config.toml
num_hidden_layers = 9
hidden_size = 192
n_experts = 48
experts_per_token = 2
d_expert = 112
d_shared_expert = 128
hidden_act = "geglu"
moe_layers = [0, 1, 2, 3, 4, 5, 6, 7, 8]
router_score = "softmax"
normalize_top_k = false
routed_scale = 9.85
balance_loss = 0.000115
balance_bias = true
router_bias = true
shared_expert_gate = true
init_std_router = 0.0121
lr_router = 0.00068
num_attention_heads = 6
num_key_value_heads = 6
head_dim = 32
vocab_size = 15936
norm = "rmsnorm"
norm_place = "peri"
norm_eps = 1e-05
positions = "rope"
rope_theta = 16100.0
rope_fraction = 1.0
qk_norm = true
attn_scale = 0.177
tie_word_embeddings = true
parallel_block = false
extras = ["capped logits"]
init = "trunc"
init_std_qkv = 0.0431
init_std_o = 0.0102
init_std_up = 0.0431
init_std_down = 0.00622
optimizer = "soap_variant"
learning_rate = 0.00448
beta1 = 0.95
beta2 = 0.95
weight_decay = 0.023
lr_head = 0.0138
max_grad_norm = 1.0
warmup_steps = 50
schedule = "wsd"
decay_fraction = 0.55
decay_shape = "linear"
final_lr_fraction = 0.0
batch_tokens = 65536
max_seq_len = 256
doc_mask = true
train_tokens = 442600000
max_steps = 6754
dataset = "wikipedia_en"
Below are experts of layer 2 (counted from 0) of a mixture-of-experts language model. Rows are named router (the router's row for the expert), gate (a neuron's input weights, with its number), up (a neuron's input weights, with its number) and show model dimensions 0-191. Each number is 500 + 40 x the weight over its row's rms, rounded and kept within 0 to 999. Numbers have three digits each.
Before each expert's rows: a language model's description of what the expert responds to; "comes after" lists some tokens at least twice as common just before its tokens as in all text. This comes from a sample of Wikipedia text that the model never trained on. Tokens count by the router's weight.

# expert 9
It responds to: Proper name words. Common given names and place words inside names, such as John, William, York, London, or the "Salvador" in "El Salvador".
comes after: " |", ",", ":", " San", "-", " by"
router:457452500566522561508544572615402439611474549530462493458531487559527484469505499564513442431505564513462553485537540437438533469480437522471578481451490411428498513517498498481515510471559525476521474509465477563480499420508514548474490472440462553512430496439470535440549476520501493474482495549531493483468467494561491523492497455540493496468445475473451525446482560475499535481502541492529497499521398493545573548473463503472505508518412530542424466499521442507421481480513492492515528471540550572531494520497501460509497588468448520484484555551521507502464507482507490526
gate1:451448517573538513519543584586420458476480441505472508519561565428418513599485496516533609565494499536500551572524526511479492507561431488581468505555440455529495473522564471496455467467456541434485474478517473572515527489523510589526506460491473520528444469546525499489531446483465493545470486596503478504529462538516527547510563485483482540507584497499510513483465514462492547437532509514451477469566490511469530542530488460504468465441471531494513494530460483461506488439461523449501434507462412530578439498488492486495467493464539463527447496490574532518519446488551479531
up1:500520477434475497502526473487576529558511533457459448494550575541553467521595518495433512522602467445500505516528505446432514475481499456479567490468523544457546516507486459551487490475528474456420455529463451538477452516461430533451455570521497500512522489483494511515570452463532469496508540531473504454556523564377460481419490461542505555503472509450558497482462484563490516522531479518499506469419551496577456427504504542545536474473544544453483531457516482508563496603496514519445511507517459479457508447493459600562496487435469480485518483511494451457432455482518526504
gate2:484487576452506445550446512476503521469545531514574525518478558531498505560542596478494488552539497500499525482505456544472481560527498462550516502469460486469429508593576527505465477430513498419539514500518491494515449439491466504542531479465531474462507505585537492463475523517454622443501446600579484527451465496502483459542515517521493496485541558524471566579520508464449528512441509513502506437472464522495527480488532564547459451473542482514521480485464472475439443496513490575597535523437503436570443456497393485504491499560557454507483459484495513461470506461555486513
up2:546589502452546541452530515432536504500463536516501546516488443473507484477443437499540448497491520445536447474488490435508484535448545518450427523523544535509565455503456474594607495490497538592491478503480527469532532617575503497508483517535455500505471528456503587538483429461453454539525526461461496461500516497540485493503477467505553459478431475506450500520454498539532502457543474474522459565501444462519445557531513471492557480543426493494508497513474530524550588506476462402470507549531455581454468492485505552473504555467473599490561473477511497528505548494476440462
gate3:467455458490550513506493502513500513575563483527457531513427532515602437582528531406476475493608580494481512459507494528492510466493503519532452461506532556502537486500607434502495478516549538485470534516521464490502462468443509480585449436469449477534478583516518504482466520587519497509498492538520478561480467512537436506558562500464538489456503467542499428537512523497492526487533557504503560465490485609489476441461542520468528413544546542524536530535501588550499510526492583529526525533528529496516439514556511456561528507522561544496537532513493529551574453524454490492
up3:517572553511480446482502500512470484440473516486485480496582467485424590416480460530469504539424458475492405543557492469519471470500484477523548612452468424473468462493434530533549477526469484519481436446537502482555510492511439491393555566523535523459503467480461496524561500458527542447516551473456490465507529501498567512473502519497471533539512551470501550514523459521503498547489491508507444554491501439523500567549448463556463576492447450496490505476492393444503491460538446486454475491520444526494561511459502545449475478481428462519441494477526425497437557468560508502
gate4:449489578522524561465448499440514534460472548479454516490537503539419439515503524487499526478505512497564510434521496481456500437425530489424510494489516489503542462484568434511550426518563516471475507449475501482511463560568543469463571406474516483446445474496491540493423427547445491446471467483470516563540528476528501421440475541535527413465472502465445507419490425523482525487488418481491543482502488535496501532482456470475474534598495545497446585532466440512452445458455531493487465519530507571455496533550468499543503495516470483543494479527480455568426512501483440476
up4:452488521470487571473481478497466481472563578466503526488495491528420524541462509564515444458460454501501469489472535513502465473429471460457479520545545449575594440457539475517463516531451546508449465457501523465522419543481558518518538426486461557416510450454528474463517469483435493470468473533530487590535471452451498485487433483495532467512537472515534512505469512505484512481530485520531500452471472504470502615471500515507481459495484531553539575479472441399528399532480460550541472521508538413456471541521498497540559422465505519510405521528553473553540513461487477436
gate5:477491563462535449532499521472518405549486532478525525535477435543491487421477493551445508446511483485524525478473565530510523519540562483534549520477478468465502548497507482488529463484428479530522549467479492531622490475527457514518525507477494446462500493456461443406558456529428529531481593517555508476444466467554410463395506448519473465462501490523499486482528503555483468479601464514475461489426420487487534510513519563532561531420530521524521536476477501492446600533552516478507512501462532532526513533613497493581512507508525573491461511510472482435502512551512484540
up5:422512496476504487517602587455496498547485456505517520530492551488442441466475558531517473560577527576465518444572484519505443507554414531464531471542459458475512488450451516492485519436479445469484487565413509478518488493488554539501430469517524536463407513512527499440577521495496510503504546466534550545472542522546560522505510441529459515494522440476533603458505545560533450425575481476497554496556444564471468458486510545492509475551556473553524536527505516459444539452533461473526487436510492460543545549540516474512424497478466514487410494510477485478474464534483515475
gate6:510572491473553545471537515513470546490480525435505509453481463538480495467469543498494467449504518555513479565541468453437503510496530440530441567375503505556508500520504535472499498499511526536503449471519535566466418500489539523454481464493466566400496446516561550465480558548508477445458553526575536481566489482515487467536561577517536496529500441459528478448411486467491571520518519460476473529562476500577435569512495568452506504451526548568468434498551508552486486540499553480529521514457531535454493478512455520506511589549520469504612476554455486515493466462507463524
up6:565526522405486461460477539466499455594466529536534582493470444453534533471545540479457567440506544564516470500562467507495522441512471500510439590470466454445517465555500477539494517553496474516451504541535528485465516501485419492533517481548470515490541522496547492494442554527498510481486506489564472501541517479476538463528513526515535534506482385447489598454554513493485555500537533531432533463583459467609505438477549564484448586466519458527538418492531469525526549512522551510574478453537489442471518503513515513551511505521504505499561503494451503438499530548443550516
gate7:475515494569510459532600541544580453546506522466469542545541505465490448475481525411438495517429471517567518508515501522518474522472497490531517438468497458519518526522475436426468465438491525496500545532496506489584509399525446498442478428545530510532547479494517471506540478428504491451541545475518508510465464569480503551507498531506545518523452492450503542481490519487487465506562568517451465612437436566479521495477554449543572471485487507471545594550536501462453486494533481475437466505528503487553488555537468442529525599450544514447438506500437537533486569537525498479
up7:501498571470477463459468395440449518506592573519478495534591514484478455541541549500534518424498492481574524464513559514567529531548477484428521534431541533479504427528539574462531535521440587507519452426533494513518460521407544498486516514511492441486469449476461529506455463437483513501479417524450460478516480526547489476514476470531466454492536456508431517522510498581479482439557477460490517493503581478486428438524483531549552535555493441552554494486484507580550506483458553547564505495545516506456474526517456502529425484497473477497557506503529525439511486514455520506
gate8:476459452461497538421472550448486508499536452505542475553472484442451566560539536491498562552461473474569452539467559466495537513516530496507449451558473476507501467500513580553522450520531546481429483487437510476446514472524484523540517534503484484422485528564548558460455546512471441550469426471504492533463481539456515546529454478537530485532502467499560510509484480481514495481456557550462452498498514439554501473504518552595424469553447469611478536488508438527463504468517477473500550514588469530494390558469446453445525507540527500480527486585522522526488536594538508496
up8:481422430447463546448502547467512501497531456479557485534438465501440528566524540538461584575481454495581527533469547546486570475531575503493454471551464476518492517493510570527528454476505557515447455490440541477470471474544495505561491542491492472461448591514526539469498496497494453523452427531457506537421457519483521534486462506538517454534495477483584525495482457447502552511493496599478492497495509409565489487528476536558486471537498492548486537522547485494468508465518474473515492527571454488517388551453459492465526524526547523453487470590526541473456507618518509459
gate9:504496521483570526498532541523431503550475434466471483538523560533493506542488496562532543484556500492550472495611555463434525482513495505470536387458444525519512508487475498471449556560524501482539447429535474493474474476512457475493535503430435475508533472401498519484514508491516511524481476515462532561497475474452509569506500514502506573435534468473483475461546513460458492436576522504450486484557434460556497517515508535405472537457523516489566433471498503499414450531472528498437538553514519397510528476483519495475594478464536516458492542394483529460459470403494470501
up9:566454563472535522509502454444487482476499442440457545458512490527510492528595519476469516428444392480587471476516480472483513506505528551401521425437540507487487477469544481480503490502476530515538456451450471470467449514532471459458568503489489466531463448435451508466523491518514500456487442421514603531523521457470493579467505578455504490382590516462456481449525521549506441510518512505538501560496461560511509531524492527482531470436505563506488453436466568438486500492476493454451514504501512507472514493481517521519561586402482575493513521490484513488526451456506498467
gate10:479442459520531489473542487538519430475410495497458550534440461409524501456510535571464521556506517492439545578501441500533576462493529595529490528495492463466554431527460541498442472492510507471481497496428490538587500478510532505542471481456458542511447507396471481469520430468482495513512533576452509523413459520538431494476482442408452518449533466523536525521491549553531503521523525532519521518507491506463525542485480514532500481444516513548480475577482589512470471506464491520590492493491532420530455525576522478432453552466542567522537514485472496478458511430525459538
up10:471473467486468567546504508561424513477519470515502462534514518511415516484503463534493467465486486563508469491517566452421476519521498488439497539514522455533512519502571480495525426475473528490440485487520620466423524422493471542453513482489579448510484435492467517466481504497467508454476449526527588524522567475538527580525465481447482510463462468482472485497488487467457490526505487418407571463436477518437464514605528501469438568554397505487422528497482410460518510473495543550471460493552524525468566509476500459459533556526496471432475526493504537537543530544479530492
gate11:536469476493546563483482510585456417510506569530464508471482509513541472464499457533472530453519489505478507470531538479539481472532456463518488452495488549492473530532480486614476524415535509547441490517485488525511493560543503521486470496522490605503425557495454412414471483490468509501490470503516423495523476499554470459434523564496531512514521476526480486522503563492510469515515464522540513591499499507471457535494503490474549478493489536484464506462548440515443515565541418386532549483517496586490616450471524591522406526510534589546485508553471465539459466548533481538
up11:444535543510456424532482517409574572492481450436526516512476511491453557534512532465515485527475498512516479535484478520466496497495600526449513528498514448491549459441534510383495465591494492492566509466480502486491515436437485495503518496442529423484577465510520562608498513487542506512526518489473561524502484501462518520557507485510464489528493519524524491466515429537503544487486513476456507440477520490505545448498506484504431537533489482530546452502457586475561435433471589578492447505454537415497438528536476396498587479498495434473535488444508521441525499474448517453
gate12:457521488507478505493478478485436490482508504501498515492500444562456562508498455458402539505512586546501505465439503496490495545403461449523415507506523547548509556472408521466561513494542459513492587524492547450420466574511505540529520533503466498531485484548545536482524478508584448421474520510525462456521480440461466498532442490559497480545505502484466462422455467612500500524511487484505532556605535480486474455519479495434519469516530499524489471530577564470506494533502472519446510450540436520478496483441520449489517440468451519531485531466572503451563482462468523385
up12:469435486435534473428476441516557525515624480444516446565531447436478438490444458559428538473512438517504502584534519523522496513522496527441447389500534455498516482434474490544502487477445521442474449491457500468456536521527460371504443523468525469540519534488438491493493458452533595516422478536462549531454458563475500486510481476448529506492481479531513531516508542504505455539458479494500510519498533509438507511438516466518522417520503530483468505566482535536558461519537473515523509519494514566547501500482494477514511449489454527565511529504486507488478435599584532551
gate13:506525465546458504492582535527488489577445539499591515493466467596487552454515489495479447485459485478511513551473459470579533476477496436436513490559463517464543488519376466483446478555474518502545441473475475536500547489491574494434475559525456440500434530540479511417515475489532463565472447479470506561514539560470523535541506486459428537532478437437510476453419467550519576464465486497463482468490511554469544463498451476483506498514441541408572527417528469525516515515448510436494441519518481512510461489475538568522503499514491434504475558491490528564545549492491474517
up13:459463523455525506493528524525450484508512534527436568474485482459467485459522524514446536489577503543548491501563481538448469474563577560459526457471486462496568526532481412409476555454427414454492584527507489477515525487509496538490522440487496543481539484549482452506461527580540566441510440517510528480528494496533427444443524506472510563480551454495482521490452489384537502520511524509517480549530527451500538525546474513534465479480548459526512385490472550429544459479497503515479565449525466440510486463455443543529487481568467485539442519491505488499450529538575577457
gate14:493437537486483526564526576521451540520546441562477541470521583454571513485501561536542495459534453485491462474427584532472566496523536475515462496507505516570481527513453486453492449485518485509457434501504487507490482528451491572495575477424474569511530418464538471519558541427501470448500456489499465407470542490472454564568515533448520561523499562512467446519507477529495479545421480441494501476519524489479480475525438521514517432493481456567549435516536530447458570443498520557464541453503562515464511484510490501482453495478436493520449502467489567555473547501573581490
up14:523478516480510495553479542520490394543470528466510511484501453528507502539563496522523601476513471519520513501487566487472468456485514494469505561435497498493412472537588485480568415495521488520459472440484436459532565462440534468495559472471504508528448506446512517596453488478409462504548476447578490442453526428557399513511571533468551484434437551562421451470530483505474491513525531454531488465527505553458464471502475537546537499527526538529550463486505509533503556481520487482516483528459499521487499428568503465491424441521491531435491568439486535572493492463470484522
gate15:481572478497498526504536510471488529430517440480506538447412470489503513486533524478571476531524452482445460443471437478547473528476498501516508494523454460443520480528527507524583479523506521451539453481587446446463544496496493490517543522606587472599449518459498551380494520529497509438573493467496514539383467503558492525486525403541479507536533531486511502477507439516484524490524553551522461499548437568535556460476555469417457516422503442501440556478509488470517499510528503470529505540537442462498482462520463474489497558504489461478551513501553590525507471444479521506
up15:534458515578497473498480487496529449467535379553552465516480484481467472550517494543494576529449480492566501495578507507433472524475556497507536539499490442500486523461493537528521557516514443501425528470516513587528518501489519474547490526433345509499497525480497522532502531538424525531421467542478486496485478522448462497541458484522510477486512504510493483559437550466541524513520430460473513480495537549495472591516455516523484523547536531494546431502525604534506483547458471503507508563410510462537507528450503561507551391503549474423559513453513515477463484502543421543
gate16:495494475571512480500550510461512548497480435506514532526460559543454499361454466613502436514514503518547518437542545483455445511509494479468582454512556532495533468502367583523450491462534507472485462515475484475546576515514534509495552453471525491487473428462496564523536525474463454527485449548476519457485560524486555538501500514505483443457488444506480561553483495478492525456554511497419485495588438444458553477454465498474544524511480449491496509468461477476570580526504544503508489454559467495487562532457484502506529504483475503499497592458401475502540484449494532471
up16:418508451558565436489572549443556540568497443508477590453479527523444482390448523569491504533501541531515569454476538494502439471481476513481585426479477512446496447474420537508403470510526492536517534552426527463527554520515498484527467453524480467475509492463496580517520500524458474505549488505464542536527519523457582516519501493503539473438525468454479522524456542488503536499530547518435462494625425448555488498476508493511506482460540467491500489503479436502459554506532527480452470507543532514502520444547517472510548524513434512509535579456514501501528447501502565421
gate17:497535539512492474582503539465505533532544477508472508509500536533524436450502468493457453477547513467540429412474510540491546480501558438454527473484463487455496581504591484473523539523521525439530448530512548419557524525487504540552554522475510410530522445430527497521482490510429526469599424460529452421498500492508524516475468470517410499532479489456485527491461417470489484499515470488530504537538487516535510587391505466437489556509541523541525419511504557498404570447479491496446530506547540503549593493512512542487494445449486446498548527480513506477518531539450523536
up17:466536497556483491602539578522560534535551487536492457529510551495532421426466463524480430455481521486515525406501461547463526400486545440450524480540520442475526538476604504497500521522484539446529474521529553425521549569486520501527581526513517443563427445425497488488509484487484478479563474474504519453531487530512514554454467456531445527509475438480506497483460481491457493515480521515518485542521461509533561610406529511437506536521504583514499412521498547470432540497499506455429490455521506505534516547481475555500556464459518427498512496526475452500482483553490516510
gate18:493493428474444440470522494478458500413425500470583564519497492506526507501543514486489467527530494510483477496486575451473533562535450490445454471486554533469510423528519446500509528468510484415463530530496490448529513463559454514455531437467501483560488506527572474562500455503528541482491524455519479483524510537481488470593487485430477511540509510457488461555506480588441504495505549450446551497501449493455537540490552432545534483584481462485483451533549488553500566444440429489473518536530500547529449541480555449432427482505460433495418438432516424482514472577505473482
up18:520469499518503522482479437439530505510445512534462486540504541461476445523477495507527483500478534497442499514518512471534448537507470480580501478487501528471527494554510502496536449448521531471428536447529456522534521425503534505399568454521482502470510495449518437513420496544476395524418550508510454510495526503499477432534485474504528463567494515530412616466515459501468553494515513484481476511475468433521585483515470600519477476521457447490549570576551459438497509528480489487569378433572501532522578501505468505523506446502465493525482435539508486528538605544492498475
gate19:488550520502515505479514377506511493532529575490490452499489543509542597533505509505429465488476470404474507531518529440472493444499517563509511507458571507543482544442503565527465400519542445447457464454486507531481480431464524507522491536452383486541522497453515442526505508541472544552487571494477474532472537557518452482462482511505522466550521495479457474457516478508516447494502535459570471421477547509543453538432482550473463428496573493444443483548518538541526478502475447539448479555476518503483532480501523551534568487538518502513557522446412448615492497477522537511
up19:482459506501480494452528481501492485455465537563481471494493510522463467503545570466491532454379556482477535468466498462534467480571456508549532426492508573513526472512554522538507450451489442518489485531446579481430498530481516463516427552493480490542477531426498489519501500454459534499513572455518527454520528509479466464486556518577579543456431547488510510468539470476523501410492520508534490541460478445491516491454582536525493467504592536486429433557518487535528463560547405489487495515547596477512484450457566578498445540479455532560527469507510491461439521521581534522
gate20:466482575419482527563483518536463543535455543458484476533450525476481524483510469541527473477485508458449525529476387538488509468430515465479469498484493417454492549542510421439578574515545522525483557511478506497427476549429464555553551530500519544477613440490530472520519483535498435465432474441480468469487558553507574532475473526499481456502453523493467534492501486474547551472443510465446511515556499448554515591472430462442516543426522455548449443520450477526506498458518561555539547497476533488520501478497487487465492498537505492468491569599473503515480485511436528531
up20:482499589478474540568507501545475529547479519449469432519469526480472556529535483527530444461461500477438548520447390577460465476423503474447491498524477422453475567494487449445589583492525496532491554525496518507435400552439443543550519512508508528466594443463528485493516500551509423495454489464487493471498554530519557567454463518510492428543442523481483530473492506490517564474465505504477493524541515473532486577436444449449498568429537476520431462508467473508474522439523559563536563505493544474489519527456504504464508500521490510494508557533485518482483465555429505500
gate21:546529473513517425464546452523517406503487485491443441478549525504441490541516477593551480431490395526497538536554456466416494562534478535524533515488461501518557511433491520415469438522510482482472479480402517570465455522517520529463494376523538530459458595445454503478465498542495557528496516487532516478519528499563488506499455479548535472499556497542508518559556500493448431516579497536526486455484489513496518590486512496447424492489526489484452576458515458457505484531497513538523497544514491476469464569502565464536539536515542518438554445520503570504445513543512501491
up21:545558454552508452473548493531537426544435481484442480506529550463487510543522428537583435395539415522542507519514487484407511571525461533531522543466414521539534498473514517421479454497525492478424478498442525575448491536507519538497498422498498513484434540416480524504463534501472551575487521477484497452554516513571463537538480455496497432495585485498524518512578524536487468524556470535555464458486489529481520597471488515451456455472514527525455549475479490469504532543528528570494513513550452484435453515524530473545484529514518468458520440492522512459409496545483513487
gate22:525408487486529527533448477560423551487485481550462457376484441545477502547489495502491528498494558432495460493530529494559549500514421476478436528487528497456449546500491480509471550484467467512477535549458429412463535527499504474543418506435497439499470509486474540476456531467473480416480485566534469601494431432562509496522541447522520519475501512504502495552483466546595507474492493531500485502522550492568545535529469526521497467527524543526511525519473438543483516557556501453435564510557566583552467549543525520493436479454468525491509465579563486459501542513472462522
up22:508564468457495478466534510448506482474474516480587519606518547431517471464494470498501461510481437534515506465497483508478413477470564515548549504526480490495530424534544502496554449484500478493542462488507572597547509447444477537518537551583477536531541441478493494473550500530561492526537561502477552396516577557495493508473470530510507465538493520517494505476508515445476460528547563457478491446469524514400426475477569513471522489466436489474493498528523577479572475466474476536568442477513445456468510506421432475488610550521466512443524549475457498575483458499517478519
gate23:442517459513487487520506567429523473567495506523465495437616506458499544421475440486522457474510518546493471497567551563476512500471486505497517488515476505525533494489516508495458484472513583570532465466519568457560533500504492517480506567502553537570511414449463547391485556546483541521543463520528495510561532532519512573446546504497511542482576529419479490520545483473493459463492533476512473483435472564482502472483501525526483569494464457556496450512484452437473607472497502470568477490571450433567485480555466464507437550508470482394502517467506459550493500478460563476
up23:545547502497476554485456473552571529456451534560522530505501443467453499533534527500471515487540463432455543515470431452411510466496427540470457539515535537565513471457583555549446484483556536485467564543470460533496489431520496485550489457497439477432404498553476432449500430518473533472487483538511441506518442532549493541534475553486506558501484472513457412510509462488521525442518496395460523480497495471501511532480528430462524466516456505477518501462546473559525490526503490547499589539439527546506510421468536588508477556517527554552484552525501521489439543501459433538
gate24:497511519480441513478540457440471492525566571515503438428456526541501653531589430481516521456560485477487560457491500540471464481496482517473502481496457484441557528510509611535434560510547556487555533492558496467517462537504515502547471449478463517488587566528484514468609545519531564484547422522519565525498472486512485504556456511487531519557539537440495478508501538443579482507501442533464476498551522494422554540517572495527477556476529490485509497506498495546513478483529428515497520552517490479512457481439483499548550503531555497444489503443563550508540525541475548477
up24:541550480534518526493458500447601500580490481525518502539551530490535479529504474517519502461492506452549506428567527462518425532482607497433507471478498556558464464516564438437555481479450484527527510472459532598469560466499518478459547543552465515516465536414486445490468513529498513526521524520500474439504455548511452507479469424446482445489479508549499527464472429465484496479496429423513473430525459494588441498506487506441518559572520537454532527482476532508498459494524580491421519491549503462522550493494451544508506451475420554518490520541489472543431569486521422534
gate25:485504482481479409526396464470547511489513518511475489505428499457469548459501568569497476537470429461527481481445500504497586484488510544484526498479511496529431509493440457509421492499484444480445584585480488495448520467482455516537509577534511512511563535555545546452524427508571487458479451384484474522483553546490478429528489498420548600505482496546532532469393497482496570512504574523538481463472444516563497506478506454475464492523504468480507419450510451413487549498511462467447442507516548525489438504537487502534484491545504497530496501441485539457558520496530507529
up25:489560464499488382472425501485541488495526491530449509464500504503493556524507562551492433545517456495512407530469482445463569485438517518453526490484514449491459519471462471494420520510467425476445587551478442551430467459490503539512518567508475516516511513546576524461537466504569483465526440401527502522484514517481438436490505466507565571585529504518515508493403480461483550537474535501554471470523446553544482551456447493478445535518527459508506428472499482426455473501520463451429466518464519578475514524581507461552512520523474494505561471463476523509505501443527519552
gate26:506565481524459517532496534534484499506485465567511504540481421489485506484499509534516519441578537513517488543521482447506523435572427515464476574480476514548516432445465416500488482530555536462479527410483502546495482419507488515481527512494477647459484498410557504487483430497378592547496459500533465549553480458499508558571488467470453484487452526474496544440468509478512516519534541508516513461471416545475506491529516431495521397480452477467556511426525503464539464501547465529525532420476541465497526514480524505475506497534517589481571463491473455487525500482484528486
up26:512475502447495467496469446448594455501525543535483556487502548474552526507461467491558442517491537521483446476464506555528468531417591486525486486499505468445498578495533499469494511461418526538519488545503442514502539566547554458557492505476490411551478533561510515511558499502594480460558476583530524462406572506534381495414550521542480498468518536574446487546539473487453497517501496467471426580520585472522495498462485557547556495502536527488443508512517563521475517486486516522467461539513470486528510466531481486508531474482494440455441539531532544475516512407485495459
gate27:519536522455594518433531532540548524537471502538481531426610450564494595501499514481472483445497466506479543504497487557484456467459515485501523481509487561539482541561467507455508526539509413490543467488482501423560591469486502456551558444483579543531512482486469490530587530547580524544436518459440494512532553516492490547495523488546482539467492457513461471480516478493485511600574483519449497463550571457494518517472478478530501529544409483499486398480535515479522462442517510573488518524425560501489484445510479490427469509511508469523481499567481563472482508481459545568
up27:504537480496499490478524488527499528442507487484496446544498481566436525480465559486492494420434433449561478540496437528405426512460530549495462424499469522510483447506427517540586487562498426543481459466481499475507468505515465455521498482542507516524518499582482551513560533544489494512501509528526591492508518530496485508504463545515573477560473445462490474493561487501488513521531535550437408499494515439488498470553492480468550501587470501421496444470476504495548494483460482607519475475496541503550391416462453561473499469476506476505492464571521417508445550525513596509
gate28:474482492599522529535563491486464557516531466450515494537545460489438432531403486466483525534476515552437486527509506473509605507524435545465493509558560516453479535480558548553511493449487555495559477393478473465479481462481485478433499527436569452502544536494479468515520491534487519494474512437524466524510529462505520456440512498505430567449485574493484499427413542534465526545487497532449576444452467500480506532482474528451542484472446505524474490486466509442503511539546526412581535508456520562437435527463581531551516505498546508498513536472537459512480445479471520578
up28:469482554448568404475580504549487516518506485479482549536495472529462527543452545495488597463459475514487456493463507580537538427514563522583465510546475505499573438503506472548503526503445480405521499444511457536523463457467477464551544519499516508536550532485493477507443520485520479460517493517472494465503558477487528509462431501548520544579557518525447534546468530541423541554531417489360544485506502520528392473459486557494524496468514511434533479484515505502497478483548514506494505491464521564462525453538471459510460434549530510447522547461535577477465463513497415528
gate29:443478491492469522503550548583525495550544493443513494607528542553488535493522486520485548459538391480540526454486499468482455502493410530436473510541516494523547486536517481475515501535517506515476475545516495529448506473492503500490556439518519549621477451484450532447576453449462498525428481530485419522524437549580531547454460473425453448501503483476494506466520489520468476526465481522429428552489500502520520509494508569517513532464500569427538568522434438547466474435477543484508505482497500546529440582523511511536580547499503486505509577571484498518561561555544513506
up29:547494490546563514485530470427547445441553460552446470481577514453474481523472464475482526445390628537505534522511456526502537480483554482541470506475467530468541484442495489467454509478491451550563475540496490555478532543512431424540449548489487501423505498497501454531486588502585559489513482481535493475491510498484464530555501517564522567516549481537544458491416519506551489456518567446547519400479491574524453464491443465463511458503428452484477501451487575527501517484476519444501510503528475494504504454499454538404458459504527502498487510505518537524457432411511506489
gate30:492555517536497557469500475489509456493511509475433526508520462541496434521493527444482537466385529533578548543456553389542511436494518537458539502442459414535514442527530499462565508489507547536501437421455531546446438573538516459414527409491550578515436496531510541559494501517540569509490514424454422500488489471541483519545506468520527449471481494452501456478449493529432495524552481534501557512486494527487532439512433496500476490450520486526535499464502576517479430497417475460510531513459536463540533480495525445573494492497486542486495531534562479530477469480542449469
up30:455513579470454472496453545481524505517512481517514502418432539490534523535529459472473503487581487499406463492587505620418474525501510468549497488509539557508480545449494451496491493475507449484497580550547533467533526492365512502564478583509460436476544467495544501499524526495493426527535489540549566440538470486462472421490534561515520522555521485521453555526535491484547538465440498452506486538458604529486440531421513515521525463541481450505534490497502460517517504488496490580425510475509458494457422540531493540465462461538537482454488521500428457494512516487473535533
gate31:471537501527554498517532565542495428523496480533404451544554564498530477395543570492497541445453543482483513445511560478479483410471526497416539419501510503455564448506537530504519512524512551484474557427543432466468502495509511450547516459464443473489445457486427551493462481501515487544516510544477507489521509535515518503550455447439474495484502500517472457515555516487486537479551439545527514514480429487473526534516531476484541475575468499519489496545556464515454456541572512508483468490545513473578607558488495500554552461502437559454442506485540557590472480526442447549
up31:465522539510602479492502555555575448478481494515441440538516557546502505419527519470532563501486504471513529457494548560465485448464495503512537468471467501499502498472503486532522518504536520509481562423542411389451535431538565433539554390463526499466455454507494535521505443457513450472496517489520482481525528572536531485546492460509446520519497491471516455482498582483511509492575381541549521531483474462473485473502521475514561456501475491504464473560537461551466493538575445527480489512561506483555588550480484506558533455466460620484467524461545507500505525491473458488
gate32:484509530520549461593469565546469445406501503558570495488490556529476507437499551508475496547479475503482503472508514446516531516508511463489456466470520411496476500501513523383508472524537500529439493583531475510468480453575514539572490475436571563519531518494512509521549474470484502538460441476431471530485552504509550484587508476544523537504523507479546420519527495511513460511530546415530465497523574562401398527544425491537481486519486512527526499539597500540481490475470472472472476431526530443514522519477462454429481503575506452568547499546533537480468562511492499474
up32:482493576470562502578472520529486465449515510542582471502469542506484524492516584513501472554468420519459505550528443515507525518536522470532461432451509428463505498488491512431510471509558499537397509589547497489421482433583530514563508422475557559516568539472526524517540491467530513548542456463450509515447518514505523494551478522606530542504514528474500397524561520490459449555529523431530496470534584525423420533497479490543485513477473505497514529537577456530468492509498470515544438469540556461518525514491487464445490514515512457527515506570521535465420529535475474495
gate33:467501508492481529540530449436457509497482488506491555455473514502470486517529515494527490430555558448527546571488443557511454540473465550506584578481499479469472504481576527459511479497509496408540497499520515446481430443502528488472403522480474467544514562534508524548528594456497492473556434482522488515461487457443489532479418408483502541427488480512525502470492481468534477492466428490530523447538469518494502457540526526489512481441450461522448456523456496450548436512505530503481538513411525442434540509505452432539476629482520540582466480463546587543525454466519524475
up33:460496499444471566543509486517512476448441512456496568461418427479555553561601546518490562545571480542515526539505540530509488544533514529490514547501464571504497459482597508483466480516472545424521503450486493545514473462441486509442518472438412493555514510505521482530460450493463457530436503453518431577477439490523510532575480469479486493531505405504477458526457439540490503486526515536488535432537475561541499482475523561524466456440498466485498558492523589469508483538496432439472481531480472492571482523519542500444482472560576539519483482493437449514523505572572491537
gate34:485519457525476541476503483470454511537540461491479542551470548483532526525367503520525435451486534452561549521514453496458499489547465512544531452480570525532486574507469522487540549443530518468472510501587454449493467601531481467511475488484502519529467551484524472487536467461564522483484448576470473493449462529491451538477549480532503490445520449509554541475514557506489536516471488503489513517573537477537526525464447524425497486490444537524496472470501462585497490472490489597494552460604479459471551477517463503569516459468483420548493537554589516559602504395520484492
up34:510491528481502465531470455543417416509463520527494587496492516559530480417481476550514474465515445508497561457523542534498461481584518469554562513485510393525493444544591543473481497513504476519494478474541467546505483520460502503573546487476538513522473417519514507523505517599466475467492448478493525443440499527484492507435541508548521580502464503503469490506490538449471501531442520492463520527525445467478561508473508448491521572514470503508513465511421394510555437532493517480495473561417539544517503526479457484577515546450467351494527537534450503481446552530483534542
gate35:471479504555401595528531510565561531572491470490489518515544498480532554512498503542516505449554534476465504532551481524508551524516475566521500503468520516517477584469492469479516489451464434497533560461568544459518602538508418554433501472488432523390489544484483499410471445542518455480406533537459526484437471463433469497487531493508555539492452510448508557442478569510506528444509451446497464555465492506515526501521504545532453551512505480547444552437527532499543497519521434476491486467521490487398549585485534550475472517528518482478490484537502469540442506558478528518
up35:484482540550411572558489490596561532615486475477458516510521510430535516508461527545532515493469457508419522514559481502485492543525534549522509534516479513498458555483456504476556507480483470519568568458498512419499599547488443511434502522499445507427478528494546533459490469509444440490437493512490503449414408500419509508440525516546550499543471510448496506478509572529484518435492461491530446538445528451482537477520511565538477485537527506537455548434518581503545495525538495459528475505507528517382539547510527524472475498555516472494543488556451502539482548500469533550